From a checkpoint of a small mixture-of-experts model trained on Wikipedia: 352 ReGLU neurons an expert.
Below are experts of layer 6 (counted from 0) of a mixture-of-experts language model. Rows are named router (the router's row for the expert), gate (a neuron's input weights, with its number), up (a neuron's input weights, with its number) and show model dimensions 96-191. Each number is 128 + 24 x the weight over its row's rms, rounded and kept within 0 to 255. Numbers have three digits each.
After each expert's rows: a language model's description of what the expert responds to. This comes from a sample of Wikipedia text that the model never trained on.

# expert 4
router:169127143145100132127109125121176128151134123110076127126156157096117114128142093117121111119134127128157145146162136172132116091110130157132151136080131103130102082176098140186124142102125092154095150145151130085133137156111148133134127162088131105110129128114094109110092148147153121108
gate0:099146124135120111114092150129158128114151120162124159123142097099158114111129134110150112112131120092101098124099121110081150130110126149129125131139084126170164122125144119100146133156171106129127122149133156130135108081131118132150119105125184125198113151109073103127115130137168161119
up0:169100094139121153134137126169127165136173166132156128114120145163102086139162126142099134146164188119125139103148109154128130140129063112122134113123171142147113079119143146120106149155082128100123176170132105117118141134093187106113147091139099119105130097145123090119097117092180175134
What it handles: Two groups: infinitive "to" and modal verbs like would, can, might; and spaces or pipes before numbers in vote and statistics tables.

# expert 30
router:107159106104114117139178148161050100085125143131165107152136091141138116092121114084162163130127135135131155063153118123128167137124137139124126129063144120145135126154088119106089094163119125130201112103149152147118105124150142106112103141113113139174156124147112151101156094120085113080
gate0:106107134140146123121145151077124132102161108136112152127121131132123135092129106090117144155154119128169084175131141133149161165121118099098162169126064164166112140121109129132133146133107123129102098071118158104135149142119135146165101125137118119112080106081092082120146114147175131116
up0:094130100126130114093117145109138122115163119153075176137153117150117149107134107126114148140142162164138104173150113127166176153146129114119128177095114124136100144113140146150126124143113147181114043088141164101132131182113159144165127109121110132141128125146086103179155141120179110102
What it handles: Section heading markers, paragraph-ending periods before headings, and opening quotation marks before titles, such as ==, ===, ".

# expert 3
router:131150119125118170118123082142065120157121131091150135104122142082112113094132125155105076131132162118122111124113107116086109116132119133124124123145158166137139128102114151144126172113124140101179119145138105123138147124122128110104159125108135096116148166136116180154135120154120103105
gate0:104105076133094135132189151137122098101144176134114089096111079104107110118145176142111121155189108129085148120123117097115117149124093126152134151118136140116095118109138128121135113137137117108119128156155132106140130135100166157154118116130148164141097126110147141156112141120094145135
up0:125142142101089137107148132145126100131127131131120128134135096132140120104145120119144133094134131163087135149117125091136133123142110120105120124130137110162109146118144157158148153163096113122162101116112134111128140137142072175101090084146143098115136132111130114119172091092128154136
What it handles: Place prepositions and the words after them in geographic or address contexts, such as in Seattle, near, within, located along.

# expert 28
router:129143131157133108161114096109129140164092107144117101119127112125125118143164114115093098132137117076142147115104086142177124100126127126114114132146147158147130130116149147198125122065142146130157135149090128094098154136127137138163169138131141102117111127128095165158123113163109137139
gate0:138143150102144128119103169165123165133122115110166108114149153127149128171147132162104140171192102139143168088106135051100100089124144108104126118074125153130114142091156111107180140140127126144124167113112118156133095120180144102146146144095160130092101102111122124118127097138154134117
up0:093146087131121184142088162152124137084142112138090135133168153127182132099156151150099144141094123151101116118128116118099153106158158115144142139135149114194096148143140150079107110118134092163096107130185102146142169165109125127128134108100104099119081117126142140097113126099145108118
What it handles: Commas, periods and conjunctions joining clauses in narrative prose, such as when, until, where, after, because, However.

# expert 11
router:157138115117104065142173195148085095146121104130099157101174120168159159149131146139176107165111117126123081126139147149121141137135157148140114121137131127074172114108142095099159131098123162132154079087106116146096117155129152119143119105131148126131114131123143136128126141117123107110
gate0:127110093123114147121170142120120123080146177116125092118129106120064150133115116148169144150150092077098111104114131099109142169121073154118125149113153117124117116123148143135112126143111101092137156157123150068108106117130103140110139101123129110098129179188125126125111170144109147138
up0:150117118104111079121132079140150117133098099103093113118120152121156102140156154120152132137138141141153120169150111165092123125129124129120103160118147126124134104151086090143191130106161183130149133114126138139138134158116144171170098104154095143141130147099072106126149137104131100125
What it handles: First names and name fragments in rosters and lists (Mike, Kar, Raj), and line breaks ending match-score or list lines.

# expert 15
router:109098128133112184140121075157101125148139142102103135081144147078132148160127107076092126105131126084095170123147110143129125111123122118115094088131137122115130122102104138151121135083118097108139116162104136117162153133143116184126112134149101122091151148122063089124109098169141150145
gate0:106166130104144123138114151111135162118143171110138127099137098118152099146101128116175175136120130112155165108142130142123132149141085124144116129125137127115174109096157163126071142126107109151133108132163163139088163109137132131111142107090124116133127122160153131129129130144138170163
up0:106136159136126165140149130134147120119130128129111118144101133133140095140110123113132101155139133107121141128109085125106110138109131110094120099208174141099132107112094099115158165170138138128165161142092161083151136153146142191139072136148066150143160096088116096149124155126145083111
What it handles: Function words after verbs in explanatory prose, especially as, with, using, called, a, e.g. known as, replaced with.

# expert 9
router:119123118163112137147095113158158148155094109117131105136150134090127116139122123135101105105120108102154162141131123123158153096106146135132139126128154092159106160149127185163088106125151121162080168154147099120150094111124133117122170121096159116119103126099074139161100127146112158159
gate0:089173091133138115103138143136104097130113148144099120142168099149137133144119097127129121126133115115158190110179157098133148117145147134140100104122113115130129119125097107158170172127140120145120097118142092110112152160138106139157145167144123121152156115086125132116166100137101112092
up0:152090128149106128136132193149132164094162093108101119147143111158180095095130090112131125099132166142125135082139122123117136097141125139133097185133174150108128081132081104157170182099123131125113124108111150124149109111127156145128123104103080139123088114068102073128111103120148161131
What it handles: Sentence-final periods and number pieces in money and statistics, plus units like million, years, days, e.g. $500 million, 1995.

# expert 12
router:126130094132145124152112116112133133094169149142134112122103125100114115109153106121129128101148150158120114138116131109158140176154107118123146129132093125102089132131089149135118157150144105152142137105157152100170091124127106126067098116112097098146124157135174095107140115119125138139
gate0:160115126107146154167109148133105102103119106175139116129119175144171116121133120093159120137115109140166143135102146165115092183122140125146131122120132109155161147083160119134125171089114140089104161174157091146131094137136160164159156144131158141103130114101110109148083084130094094170
up0:128150089134122127139150100108167124126150101135164116111107089114135106105137123140165090186133129125129162161068080176135141149120119129134136127168122090132080110166139121100113105150139143107109138140081146091143097157087111126130140142114112192144121126134154134163059099132096110109
What it handles: Dashes and hyphens in scores and ranges, plus venue and event words in sports text, such as 39–34, Stadium, Cup.

# expert 2
router:117115143132087117117103167163115112167145106140118142120113119128131165070135135159163149132140062151165084114081155107114142135098163122172129137087107126127136148198125106149136113167093117153098162101136115132105131141115105154135099129111161137127096103147139099106144151146149162120
gate0:161141117114159122083138095132136150139110120063090140110132158108127141134141131145102134145117125107084119129095155135132124088132145112129138137099134123117132144127176110124102105156138132159141160156122130134118165076129116164119117081123150135162103116103093122132134113164128156139
up0:175134131094152104108127109149136130086124137094122152119119144154125119096147139125121166185092154125100129141123145178117129121121115104130170103121162132123126130117163117165131106101116130161122128143127146141126116126130119126053124088105123125147111134149114112082118120197125148155
What it handles: Blank cells, pipes and numbers in results tables, especially election vote counts and percentages, e.g. 153, 2,21,164, Majority.

# expert 22
router:165146111139133081120147167123117123134085079147122152141136144155133163124108160142127138162104131177094133140150087128160130172115160110134130147160130127106180106112147106099142162104073130125177113132120126124157153149108138107143108137124130119137106133123187104122102121129125106120
gate0:150103143125085099087103104138178151132096118148170128146136151143098106124133165120117135143090113108111126125154169166109095124119169121114100117148157130124118109107094107138124158169129159151072140149129126132119138111086167151099129153164173143118151094168150143143137126087134125108
up0:118134113189143120154121139102152134147130155119132102141101125123180131113177133151155141077148106114090135126095177143114120093170134147139144106156107132137099151150149137137118126152156126137073201122140120148156135117142113123151101143136133139126161104159123118157095097101118129134
What it handles: Inner pieces of personal names, mostly foreign or unusual surnames, e.g. Mc, Sch, ž, ñ, in lists and tables.

# expert 21
router:116095131121100116137132089099105101139152125098120125114080112114111068127127139085136131136101103130144116166127088111135140102139104114116122173090154122094126137110103151135148108145143169136173074097128153121144162153148122127109141144114130106122135105161129133155128123139104170143
gate0:114133092109081166163133115142137120138114123106128134127119160112170136140130096158142114151122124148128162101091116099166122115076102118103127154146125145129157103094165123104146152153184138143126118143154120161159137163161115117098092081143133141092113119118159180143105110079135110155
up0:129101116154135155143125151113132138142126106138191142139110121105168118146124121113147145113094133157113123181152128181142104093133128096107112127152134122153107118127120153194150135160187130108135137120087103131134112120096123117131116083157145194143136116140140103132119148077102132148
What it handles: Prepositions, articles and table pipes in biographies of athletes and performers, after verbs like joined, played, won: played for the.

# expert 6
router:121134140127172140119160186148085126116138112128119159123122109156124116122135152181101109112131159173104093125095120136096093108122161129124167138129128118140119146127129095113116167163117086107168111126118172169110154109134135097129123106118128123159137128107094130121131103126169091139
gate0:129152087156113163126161130080100102116141142110105119069141112159087126150125120160163153097124121138136169131166165149081105117127133134159134104171168112157140083121090183106098171138114123130114134082177127131155144113116132107145136109113129102151116106127090179140119122114137144135
up0:118151068125134108102103120126114108178116135136126118089157108097100090182144155155154168087111129133156120158153114149165129144082122113120123130144139080136166149128101122127140166135133114125133104143118118143135123103111150115151121121159137145129162103133124169128112170118141121112
What it handles: Mid-word pieces of foreign place and ethnic names, plus North, South, Loch, Los, e.g. Zrenjanin, Uyghur, Tlaxcala, Rakóws.

# expert 20
router:079096139131102083161102150116137071125148130133142092147104094089128125141100113093129159102093112119150096107140164110113119145150094119146162138151152103085157110163107118151115083157124128130105141127114091151140108123147126112123094119127167166085151120153124124127078144116143150101
gate0:131151120099120132105135149108070095136111178148127143127131143127165146092109131127145165137130120169171149147129142127121139102123128153132117123091135141145096109129163123171129137132151112167109115134166137144150115167152160111081127138080123074115103125090153112136129151133126155104
up0:139129133185112126142161134150207138157137111143119128144127102130137096099143094177109069150140129105095121172109100107152148111115191176131142187128109110097093158117088116153130152168158127124136129114123159121099064099100122077121124153115111134105169126160161171146130095159128104102
What it handles: Pipes, line-ending pipes, semicolons and header labels in sports and election tables, like Pts, Apps, Votes, ±%.

# expert 29
router:111145167123133088135112162149118171136124132100108158137117118098139146170108175124114136076139167126111118142135169144151100127107127119144150177150101121155145142135146090111122100145172112110102135162126122124129158138119116132140095106135102142111155117122084099104107166094118176104
gate0:159130138086132117098122133081138117078112126135115125104137127128110092141120111108117153132081163132141145154128121127169143129127153134157169140119132122104109108160109097129092117147133114134184120135143160135108122131121124101124167122152111143141066084098138191161100132164105157160
up0:122160113125115156133115119160129095121126139141111093134120136153140125158096162089149115162132131133131158154109132138111131151098067096160157124126150127151196127099164129133170144095135095082113138094099167114196122149136125178135137111101082124125108119154138102133123098126101130078
What it handles: Dashes, line breaks and field labels starting infobox lines, e.g. Country, Died, Coordinates, Clade, Elevation, in place and taxon infoboxes.

# expert 1
router:147108148131096138148147178148087070158113136108144144142120099104143140163150123112131134126110132103192135144141133081154087127128115112108083138122175105137117112117114108156133099166114142129134106119135125157147124165155134128172143148102185162109098142141131110137127151143127154158
gate0:174143119115149130131147119132116097136146124111107094193165088094098117150148100094133152170127091131153122139128144138122129144164125112134108111131138119114164103116101116145174099127129145109123149112143118148061116174140147139160112137144106131131062106107111149118142129149141095137
up0:111124196133097104113100127142143131116107128139150184095114145159177164094094125127120140108107150107104106089125093093130102115111132105101143138081117129165108162116154133156081138140133105122132118130151096139193122135112121108114115108097157145138161176124137124112141109123137096096
What it handles: Pipe separators and punctuation in Wikipedia tables and lists, especially before track lengths and between names, e.g. | 3:02, ISBN.

# expert 7
router:083109152074129169123145123084147140081188146115142111150108120105104128090086126128091183135142131161114127148098109102104140080124091165086105115174109136161125149071095133131119108162159110159102111118121157155157129111126095157170146134161107103140139132087137097100176124108105133149
gate0:143148147138159162184136116152122119115115132108109101109104079082152173109121160073108121106175122145132144080125093085118140131127161099117131132087115113156140140118087157119176124108115134125142083141092131133092136109134137146115112122154105141134141103129154115144087089185148119124
up0:143096098155138177151141101147127155133115117154132128115135130104105124126158149120119104106141081113079151083123078143100170158139161161135084095161150125142121102130097135121186132143148137142112083134108115159140106107141101143133091096099110147122126141159178145157111128151164134147
What it handles: Copula and article in opening definitions ("is a", "is an"), heading closers "=", and infobox labels like Preceded, Succeeded, Genre, Occupation.

# expert 16
router:095139132126104091113144172117100122136106147120100103135146130160110113156118123122119137099125086080112124148116117143140129125150169162126106131131104161118120148101178134156123149113106099121116121117130124138109079119111110128121129110139172137147154094132105148143144175061114101139
gate0:146098120117100154141145118097094139092144119124115140085127117121134128138138149129134121128148100094139111179139110111111132112140096122120125143124137148137149118095158124089179120113151171125170114100121150103118152151153100141142128166128100143107132158157106125098174150171173150137
up0:106108136118115143183139137135108146145151108148121157092152145132109116162098145148101096067127099136169122137164138141118113112137155104132135117148083149120172108129165150108114109126112146128158157142095126155106113108136108086142160153121135100111126134102115089085144150141149174137
What it handles: Subject pronouns and determiners opening sentences or paragraphs, such as He, It, They, This, The, and first name pieces after titles.

# expert 8
router:132096160123135138152152145109171132108137128112165148136152176104138165125139116120162142167121159106124118100103121106169113147152141107096122160125143088146105116118113113107108166114121098114135156115101163135138115130134130134105113116116149115129106114124161110130149131137117157127
gate0:142110120107107157073119104141101164167108111125125125142090143121095074148137139167097154136133094088123110104086145105113114099144190161067124126114142158151154134105173143148099126127092147148143149166153143116115106132150126099106177107148142113107167101134111114185145114172133159105
up0:137099124112070154108094086187134129102128095122107139114142113142101161120157157183139109099094107160144117124100135128130114099099120159128103086164134112147126155133089149106125114159125156147132098076143120160123184117109136142112102124141076102129150091072145120146135133127154122065
What it handles: Numeric tokens, mostly one or two digits, in scores, rankings, ordinals and table cells, e.g. 2-2 draw, 8th, 12, 76–47.

# expert 17
router:150125096135140110097128069085146169145155113102120099098135170126094135158063097131150159138146131168108133184121170141114148133134137156085119143116120105085131122101119151129151046110159179136094095118097102147111141107140137156105154142140119132118111187128126137136134158108115152139
gate0:163150145142144130128151088130169142117057160131125143077178138138132165105118132102081128140080149122128127104115109101107114114144150145137103089113143134122150172144156140130125111141127158108103185135155127129129118145150069111153106090137102120140130120138117102087131091117174118113
up0:169080107121127071129115136118097108095114118169087141111082115157138052134134173091138123111105145146141136094114165151159128111138100089103096164076093133129149131140124122170132106128149141167111130112074111103155146100090161102106085155092095119124142116146152148100091133109114105177
What it handles: Verbs, articles and kinship words in biographical narrative, e.g. served as, was the first, married, daughter, elected, appointed.

# expert 14
router:152119113098151148141136091084166170111148127126140104133114145133144166146082130144125191182112107143135127127132115102121142091118115157066104111146112149161117147116128135096162097132168168164104120104128118130073139119138131139135136175161111122119061176106159133123163124116120146167
gate0:118112150090139148112092134111121123119125117171140162129109140158115124126167096104158119135091129127105160128131097168145089122120090109155128116108108143173084132152117100075110163155121155075104125104161157103144099151124163176162125087151115114115145107155097094156093143121104099151
up0:149119153171135178100151143131132122100124154098125173186073145112105089106192128111092148100116145120177145174147109124106125140114107088107163159142097100171119130104161130123127159113098123122126120097153155121159133161104161087095150115146136187141112136115131128128123110146114140117
What it handles: Occupation and descriptor nouns in biographical descriptions after nationality words, such as politician, footballer, singer, ologist, American.